config.toml
n_layer = 14
d_model = 192
n_experts = 32
experts_per_token = 2
d_expert = 144
d_shared_expert = 0
activation = "swiglu"
moe_layers = [0, 1, 2, 3, 4, 5, 6, 7, 8, 9, 10, 11, 12, 13]
router_score = "sigmoid"
normalize_top_k = true
routed_scale = 1.0
balance_loss = 0.000128
balance_bias = true
init_std_router = 0.021
lr_router = 0.000842
n_head = 2
n_kv_head = 2
head_dim = 96
vocab_size = 8192
norm = "rmsnorm"
norm_place = "pre"
norm_eps = 1e-06
positions = "rope"
rope_base = 10000.0
rope_fraction = 0.5
qk_norm = false
attn_scale = 0.102
tie_embeddings = false
parallel_block = false
init = "normal"
init_std_qkv = 0.0292
init_std_o = 0.0292
init_std_up = 0.0292
init_std_down = 0.0
optimizer = "muon"
lr = 0.00205
lr_mult_o = 1.5
lr_mult_up = 0.679
beta1 = 0.93
lr_head = 0.0143
grad_clip = 1.0
warmup_steps = 200
schedule = "wsd"
decay_fraction = 0.57
decay_shape = "pow"
final_lr_fraction = 0.0
batch_tokens = 131072
seq_len = 512
doc_mask = true
train_tokens = 453400000
steps = 3460
dataset = "wikipedia_en"
Below are experts of layer 4 (counted from 0) of a mixture-of-experts language model. Rows are named router (the router's row for the expert), gate (a neuron's input weights, with its number), up (a neuron's input weights, with its number) and show model dimensions 0-191. Each number is 128 + 24 x the weight over its row's rms, rounded and kept within 0 to 255. Numbers have three digits each.
Before each expert's rows: "mostly gets" lists some tokens that are sent to it at least half of the time. This comes from a sample of Wikipedia text that the model never trained on.

# expert 14
mostly gets: " ==", " ===", "\n", ".\"", " once", " also"
router:114135139129162120182113145110094159135155140165155134145095118095159129111159132105109129119135112142129157102150129129111148162157145141136077126131093133126112151141133135113083150108112136094151130143112121186157178133135116113133149105096122144119116124116122116130089132127104078148139203129076114092145137144110147145164116171114136153120143122140131116178123143120123167148114095104122144140128182119113133110131086146111137132140109110149135121106124133134146166108108115090219147146114144099181129159130135154151111093127119088154115124134146132165168095114116071138
gate1:133168125168174107122134150102132128120135165139173156095142145128129140128128106148100157115147125148087140176141123130096139165085088138119140117135123132102148124140127155143101145103174149134149177098151106130113175199139142164118132131174121096154131120098159111136150109159124152135142112133159152149123164123146115133122106126061114138137116128062111132136176109121091088121134116074108129115144114090129169178091111127129135109139144107125124163117125103135097156152144139124147140133128163089073126132112124130130127127144147091106090117086108110131152148098144159109
up1:108119125137140145160094114108110129120132103123115127121153103135161118149151130108123156092128124138158144156138129113070130105087124104106110107120120153143164086123148131120099109195103156181111085107103104137145138149133103132119083105115141111099140144136098108096144094140149134140165114116122152094147124128105155152098156132119133156172101111158132108181118100154155113121162105106154106152095127115148119120125130137176137155125108110123143102148104125137102106119159134180097094172112105105100106116147077110129153131081171120122128153099156136126117072175129076157
gate2:115083137156155173109104133158113124138117130124147137118111182127136128110173126143136137126109108119123153141139125138084142173126123088058126130105144119158118143115105108165096183116111147148147127134089127116133116099109119123112134087068099077135119112162089114122120144134096130124117129109129128169119125085125122104138178118145139119145163154117133104152142155142108166090158147207150105117129101119136134123100160101106163117116157135122058157164130124132148120129146103131155123146182145117119137118118135145158116126058125144118123113126141148139132160097177133113
up2:112094099153140138140099109115109141083128119142119118133110136151151170079137138107122107140131124106128144136110126121096129192129139121083125120088167122153103126143128123163090193142128151114158135130109096139141121128134119088144091094143078082155148141149117105133115137107157121113101132145170088163135148127112116153077160120128130143142135165139109110152147151158096131127140153164105145109112095126175141144095155093107102121129141131138085113170120147156201077122128143093138123146149125136118126162099141130118092167111162139159158125108126124182087125115151109128
gate3:144137137102072138130128159136124172137144118125098125125149125129138124115121100170120151096079095128126118139186149113120159131128105128122134090129194106136154119159131116124126101148087113152112164149158143070080139151123100119180122141125159149108145115143166132139161146105148130062140129102149131150143093111150152133111150111090131126128127115076139141110145123128092147097133168126102093092090133098113143153138110108150122129142087134154127142118137132128112134102124138114109160123065126133159158110068103104142137160090104139139145111130084132144138105138179081136
up3:162120116135155102135171109128121133103120103132183137113122143138105145148153158094183110143147187116151118082117140143117152083165122141144122122127099140162137112104154131130153149090145134115152141055085117191146126115123098136103125126131116086146109157120124125096133120142125098175143149141142149100145184141102090137150153164166125182137141121157130123128117148142139133140126151136144138100170113147164157118110159114115129130137138127119156152139098113130164106149131138116179105151184156144117139153194117150129125132121168126148106116164161130126109144087103141117
gate4:093133176132143131157087126102112132127108145148154100140088156116088144128128140142121136084143096136176161088145144110128135121132094085145126110097098137087141119129067117118167122111168087072134169115125148125122132070131136146098089147108131111156097160111125163122131129101117155119132173096124132137154174099147138134087147140096112160149106093132127165130099150136121086146133120114151136114123111131123157083158118098134151162122125169169108139130105097132118132121150136132132167140129103131095079114176119162130102149123108129128089118144097112153082146133110114102
up4:115123146131107105144114065161100132112124102091174119102102130122107136116147123152142139102121084171121112129121129174141113122144103143119121122116119106138152124113158199105167105134136129115120134145114151172127097083180166121131130158125118135130137094101132194145130174135112129123127143165148087111149142099102162104154107138095106140120124054118092178191118129161147137102122129122173116108151164143134124128151115118123124134144108125072143148115137129142061145160134133104136134114130120100114120104104103120103120141071125152108124124116109152108128127091143108110
gate5:169150130132141118152141135169129119096162127133075114104152097093143116165095114136147122114159148105157148126149152132094101139129170141105159103117113098122127127156132106131179140118112177140092114139140143108125150155123156151163166127142096145131145175175121133156132140128096171093123108104159092098124155134144116131115135169134097103150106140116131146178102110143119144138131069117131166183083129097125167114102114097135107122117146157137081112103117150110139147111125101151129170134122128138138142110155139095120117158115094166139155095125120108176105154081107170139
up5:170135126144161118141135135111125145164147128138124093097123089116168097114139122122131143128130147149136136116102113116098145149212161139139174124129104132094140135128180135129159141151145154119078132119103112086127167135100129121172170100123098138088146148148101135094131116126154160090148116151115134130106138142136094124145104120101130068145151157186125139131089141135133159135178083109104150161074142127106158120120121113141145152110123145138090105107165103110116114077112094106073129136123130126119120119139131102134150132131067115118133096130152141142123182126135142099
gate6:099172162099077149145160106124114141129153137147118161120146117130144099130112097112122088149146117128139151127130099114124142135088081128091114117119123151128111142159129137096125097120104143144141122131102133125141115134109151140098163114138120116132157136148131098099133130133151074099133153138097102156109125105120144131100143082115169114128166153071103154117114113179165145072080113122142102151114132116128127137115123139160141095132154161150141133144090129138096108090150117141152135070168139082136144136137096115095069099113101112059150078115133144143112133121167106174
up6:111129118109118162148127122096118132129144152157154150096132101152131126084135138111108149159110124130148164118110128127127119167109103151078143114136135171128106131161110136113152148142104148075145131150123136141109133130068111123124149136165144170123092158090117154103138129136135112107104162146108120147120137115097202145147135134127145111096128069118136102151136130159109107123125102096084129164140155088173127166130083144137152140152065160097116129135164136093144143137134119126164139101106135121161098153115136104114124108161080091110114109127117097169106089175166156109
gate7:090135110157139097137153086129125126150140164159115128107113137148164151149131094095119137134140113159140141127115083116111119169113126122141103116152090132160145137119113094139114109123073083101154158165094133172122157127128128147180156148139106147163168064179124082050144165138115162125125125121149137103147139102116110135109161129166143122152147124147117107086121136137152137095111103101143149127129142095156134103136106128130139153117096131146102138123137161117167120119146158186092112141130134095149110138183103119101124137129113105099103132138133132151112158115113186129
up7:111128175082165096146115119105112172125098118129127133119178075113133137122135137124154111078129103099117135079102078147111131126098175110125130141124153116145134139107108126157139109126101183091156126131114130108158107103147159141144154094129082121129141110092112117160145137106193107132120100117093158177180118131129136153138123123130144146155088119111138134137124072124170085156102166097120155128103120138151141143126152125140113107131172135105078158129102115138108147125120140121111127141100153112140154134148111131145149097159178120140112130119154101145105115120114106192
gate8:110136140133084130109111136128150113149099119155130116150083136119084120178136124132124138109118104139111082137155096093133154150136134132119126138137111100111181120123130105131142116124119141139071133165136121131128124119128144131167202176107134171133140123144121117137127161155099117129150128144102132152122129076135163113139103088164109129098152103128110125135106155102145147130153155124152094136117138161130136099147148162114139132188174138079155136135145104151146129139107124164083119069163132142138126139151082109120123150077108166142127117124120167075089184088120131093
up8:117082112133110140119129186141090135109110132110136095141158100108142112176162148110133117116113136139079114156145112116128139131150092150131121130132120099115142153144119131140125145169135126172119135143116127110141083099143160111089108080098138149088137129145114129116171119154121172157128120098129104134150084113114126093151111121146128110114117165135109143102147158131161099107139115168122148181120110092110149158137121119122121149152194110093116172117104124160113083090152155155144185149138137077120134104119167140119133128074122139140097101123167121084135120088108143171
gate9:107097152131143111114176091121126158121149148092152136086141088103101117104154131123096112151154145134112079126192121111141121155148094110126127149167116130138097137126136135148150127154128117148159136135109127170119137164112135115166174131123101103101138118130153132146117159139116147127151139144153094114146169131113153192111109124146120133097127100149143159132159074123133166119142105137156105117152100116107149117170116112140162151118133095171082108126074153122158158157130120118163135136129121132128107129097107101171135098142139175164141076100176146140109166162140169139
up9:135170102124106122070156110120148098104153159134119126114102105145134125131161157145133151091140158119143160120164149163099140112160103118138218115113106133096148112154118119168136118132102094156074123140147145122109159134114132129127125166150094123131161097137106068127133128117145136060117140126088149107123100141143094154155141139142124120103125119152138131146148135143087110110140163102113138118162087150098123134119126117112165136125112094139118111148089147102126108130170119137150086119140120106138105137155061141127154156114100122133129128167181171106150118141151129083
gate10:114185117121120117100136094120150112156149113164097140117151108124148158172174134162146131125158154151118116122154119120144103112151117152142159174186110077113164143119155138093130161150114146149099154122147135125095114130168135116107142159133133153127175120143127117110096139145114110113147061124146151175086137119104105081102168087110137144152117134125118118173129134140167110096168150164163126139142116144128126123102138142115143116141125101125132153116131119152111097072091176130079150119154157091142149114148075123117130134115122132119136139107137154087119156081117139117
up10:092123120092158107139154069102116165118108109164117142141124108124145115049153116108099113172122097102156158129122110137129120154119133095151099145135134147104107121099096165115111127123116156066139173119127119124121114130101127093141076084134131090148119137103090159146138127119145114121134144174089092104126135138107108139083167146119165168162105093120155158126128113140131101119142114110088166108142164109138103113142096102117155128105062108192116114139155167119118083101118123110145103126117124157152100149111126118113122129132127130138100118126126134139100100132133142161
gate11:106149139112143151110134118154074129107130148158123102143087106128119113079129131081168110165149123126112145114162112116123148115122141120175121146153122105140101159073137098128132147150080091145139127097099117129157128133130124189113147134097108154117096126109157124107112120141127116185109153114128110176141072118107111161106124121117125129150146138108150099193148150141147148103149102166112128170097101087121131103091139104064150113107111136163112133081120171132150115127146122141116131112122127150140082155107128086169168113105117142112109135129148140136152127140107111080
up11:150122149118149128134172184101131190111112131112103154155141159150137119153175114102134137142121110141115070168112110156144142077140169100151148127108158156163177148158161184074135136071138119152145136119128137100129151121108124128154117116125137119135144157125118132115124145118158120134125141148127098126076114131088137103127138131124119127092154118113167145105126083117137063149118117112100123110128111168152170113143106113172141157154141159121098169133137114158104128134136192135138130130127111080111132136119137109147133176155135172122088134105114124101101125117145103134
gate12:112129161126147122129141112107149142163136117120149159081112095096109142173109146096125159102136142122096122113108135121173114121095151138108120150144132107138170101149136150098138197157112152121116121081115125121129162135103148137085144131172152164132101084180126178094098105142099151110131124108145109152160163084150141132095110137168145126133145137090151120106164084144147110120081112156138125102131167120134143141136108142129160123144146165111109134145093129157133159125126103174156136093099127105152116163174133142132111110139172144114119122134111181136130165102168124141
up12:113097146138199131095144098100114143145138122122188147098076112110110157176150130096117147143112128150128134121105129154134126126083147125113118144146108138135176108167103130103118157110137156121121126154138132126114172150082131127097129100133150156096128140213105130146131137177107136124132116126135109155150103132128117134063082116137153112160163138102121149123156121130129147109078084141097124136132131139090126119150118145102153149106145140109105144110109106151164151155116118176147135091143125099154087134122141140154130111107169149094140130172116182151143121094150119121
gate13:091134114138141141119097127160115124128118166153143171120152139122194143135072140129128115130120120140107124132155128132146144072112148119101094111145107134158106165153123166114144136141126109144122134114157128158108139142167099102161143146156126068144122108154150121120125104182087150133093132123114112136140099136109108126113134140121126121134126117104119181112159075158149160152138121151137155082125119163116167116137159130123116129146106099144145162145122094131166143129150066068160132164089114099132176111113138159148098125147145103186124147152168115088113126140103168137
up13:096111120121122130108116143124105149145121114163141152106172141128118154115122100154127130104133122120100132105131134156085147154125113130159159127114121103081115115134129090149109096175121153163149117144102126144144127118129127096134183151113106140122134119144104152084139145104175150149145107143101137151160149118103157139129154191109086123138131150135142150139156182124097132120107144150134155130113094147115128105138118127093116163127146186128144143121166136172085140107144108157104122080071188162122133105138152130150142124151149111088164124169188126144165192133123101138
gate14:116151160107091122118104128145144089161103158158137121138155151125100138182142162106121113137118155134112107125159154139140138143139121139134131113122170147143129137160092152150127089144119120121086139108139160129093079122096157146142128130158105145109110164129142119143134221087136101053130221138155120122111131134114120092102119134115137089131118128124166129122121130122181139120158151124111106100141122117119125144134128109110145106152126137120152150114129095154129184135136147133153130091159108093139154161113145119118100096089119143165149102139116107108141092117142074121
up14:137110126145154145164121118145141108102132068083128129079148144142113159098127127140101141108156113169190174134089119129095109135142129098151147147159103136115160137096154116097113157083132122131150141113142130171166145151104117110166134118098134105090100138150123133132131115150104117140173054158116107130142163175118127135153146103121148135111140143123106101166115116146136105147097088139131128120103145131105146150144150094142116191127118165123080088132139127103135102120116117152105156137120163105170076101161115119124142113133143115147117094115122163113180125135143152152
gate15:137151139108128136166094158161142128129121100130092133131109160116119079155114158131161125096132164156109124161133121117075139139163120133121107141113140143157130135083130105126152124167107143135115149149132131145088113092118092144147089117128164111153126147138185109149098133117115159113166073091146172119105124121113097138169076157125139132166148121131171131141180152130108087138155115140092125156120103135117093149127113171124132141123095090149112124153129115131174126120154127157138082151161187170127110161142147154098127090163158134126153109120129122079141118154124145141
up15:127169136075139119110111136168130141114154105135118157124157130125123162096105131097120119145078144145129132127098114163177155120112101119077084128110177111106129174117115139127154157128142156122116145129099107135126153124130107120090092099110137144119142145144158163121129090153129137111123092169088113122113149108111135183135105138091120149150105173100108153116145118118181128099141121078102099107118146145135127122114085131151090100158159134146185149094137113116139093134145162135161094182145089141121134110146116137124066100149112138134110120159141131142090133095112123096
gate16:108076141168112109140098110148148157171143126172145139095143133095090139130101139186126121139128110113088110147145124091113120122147152097150185135161117137163099144152082133147145150148137167144158098110134121132076108127123110112113162136108113121066136132137103121149151159097160151168087135129118148109152145140129143121114125159153132137090113090132117127139094105107135152134174090172093164121138094105137103133102114112085169148158138114144146109126130134146167167131166183124153084132150130117129134133145117124159131133123129161127099130144088069147128129141133112127
up16:140145086111079113136104117119154076110089124082130118128148103172118114119126170169116116158085155135114151123120135156123111111119132126146132116121073121117104121126150127128140110109155143118154118145125125077151109134141125128147133116073104109144150150104141140119128136146088129115118077140122130128091114179108101136172148131117112133128145131124140101180127158109125151167164155082145089105175120150159154138080131142130145125131152118103123119126138131124124111157033107123164140135148131110164112175121152124116106160116157119098144102112130115093127176142195124128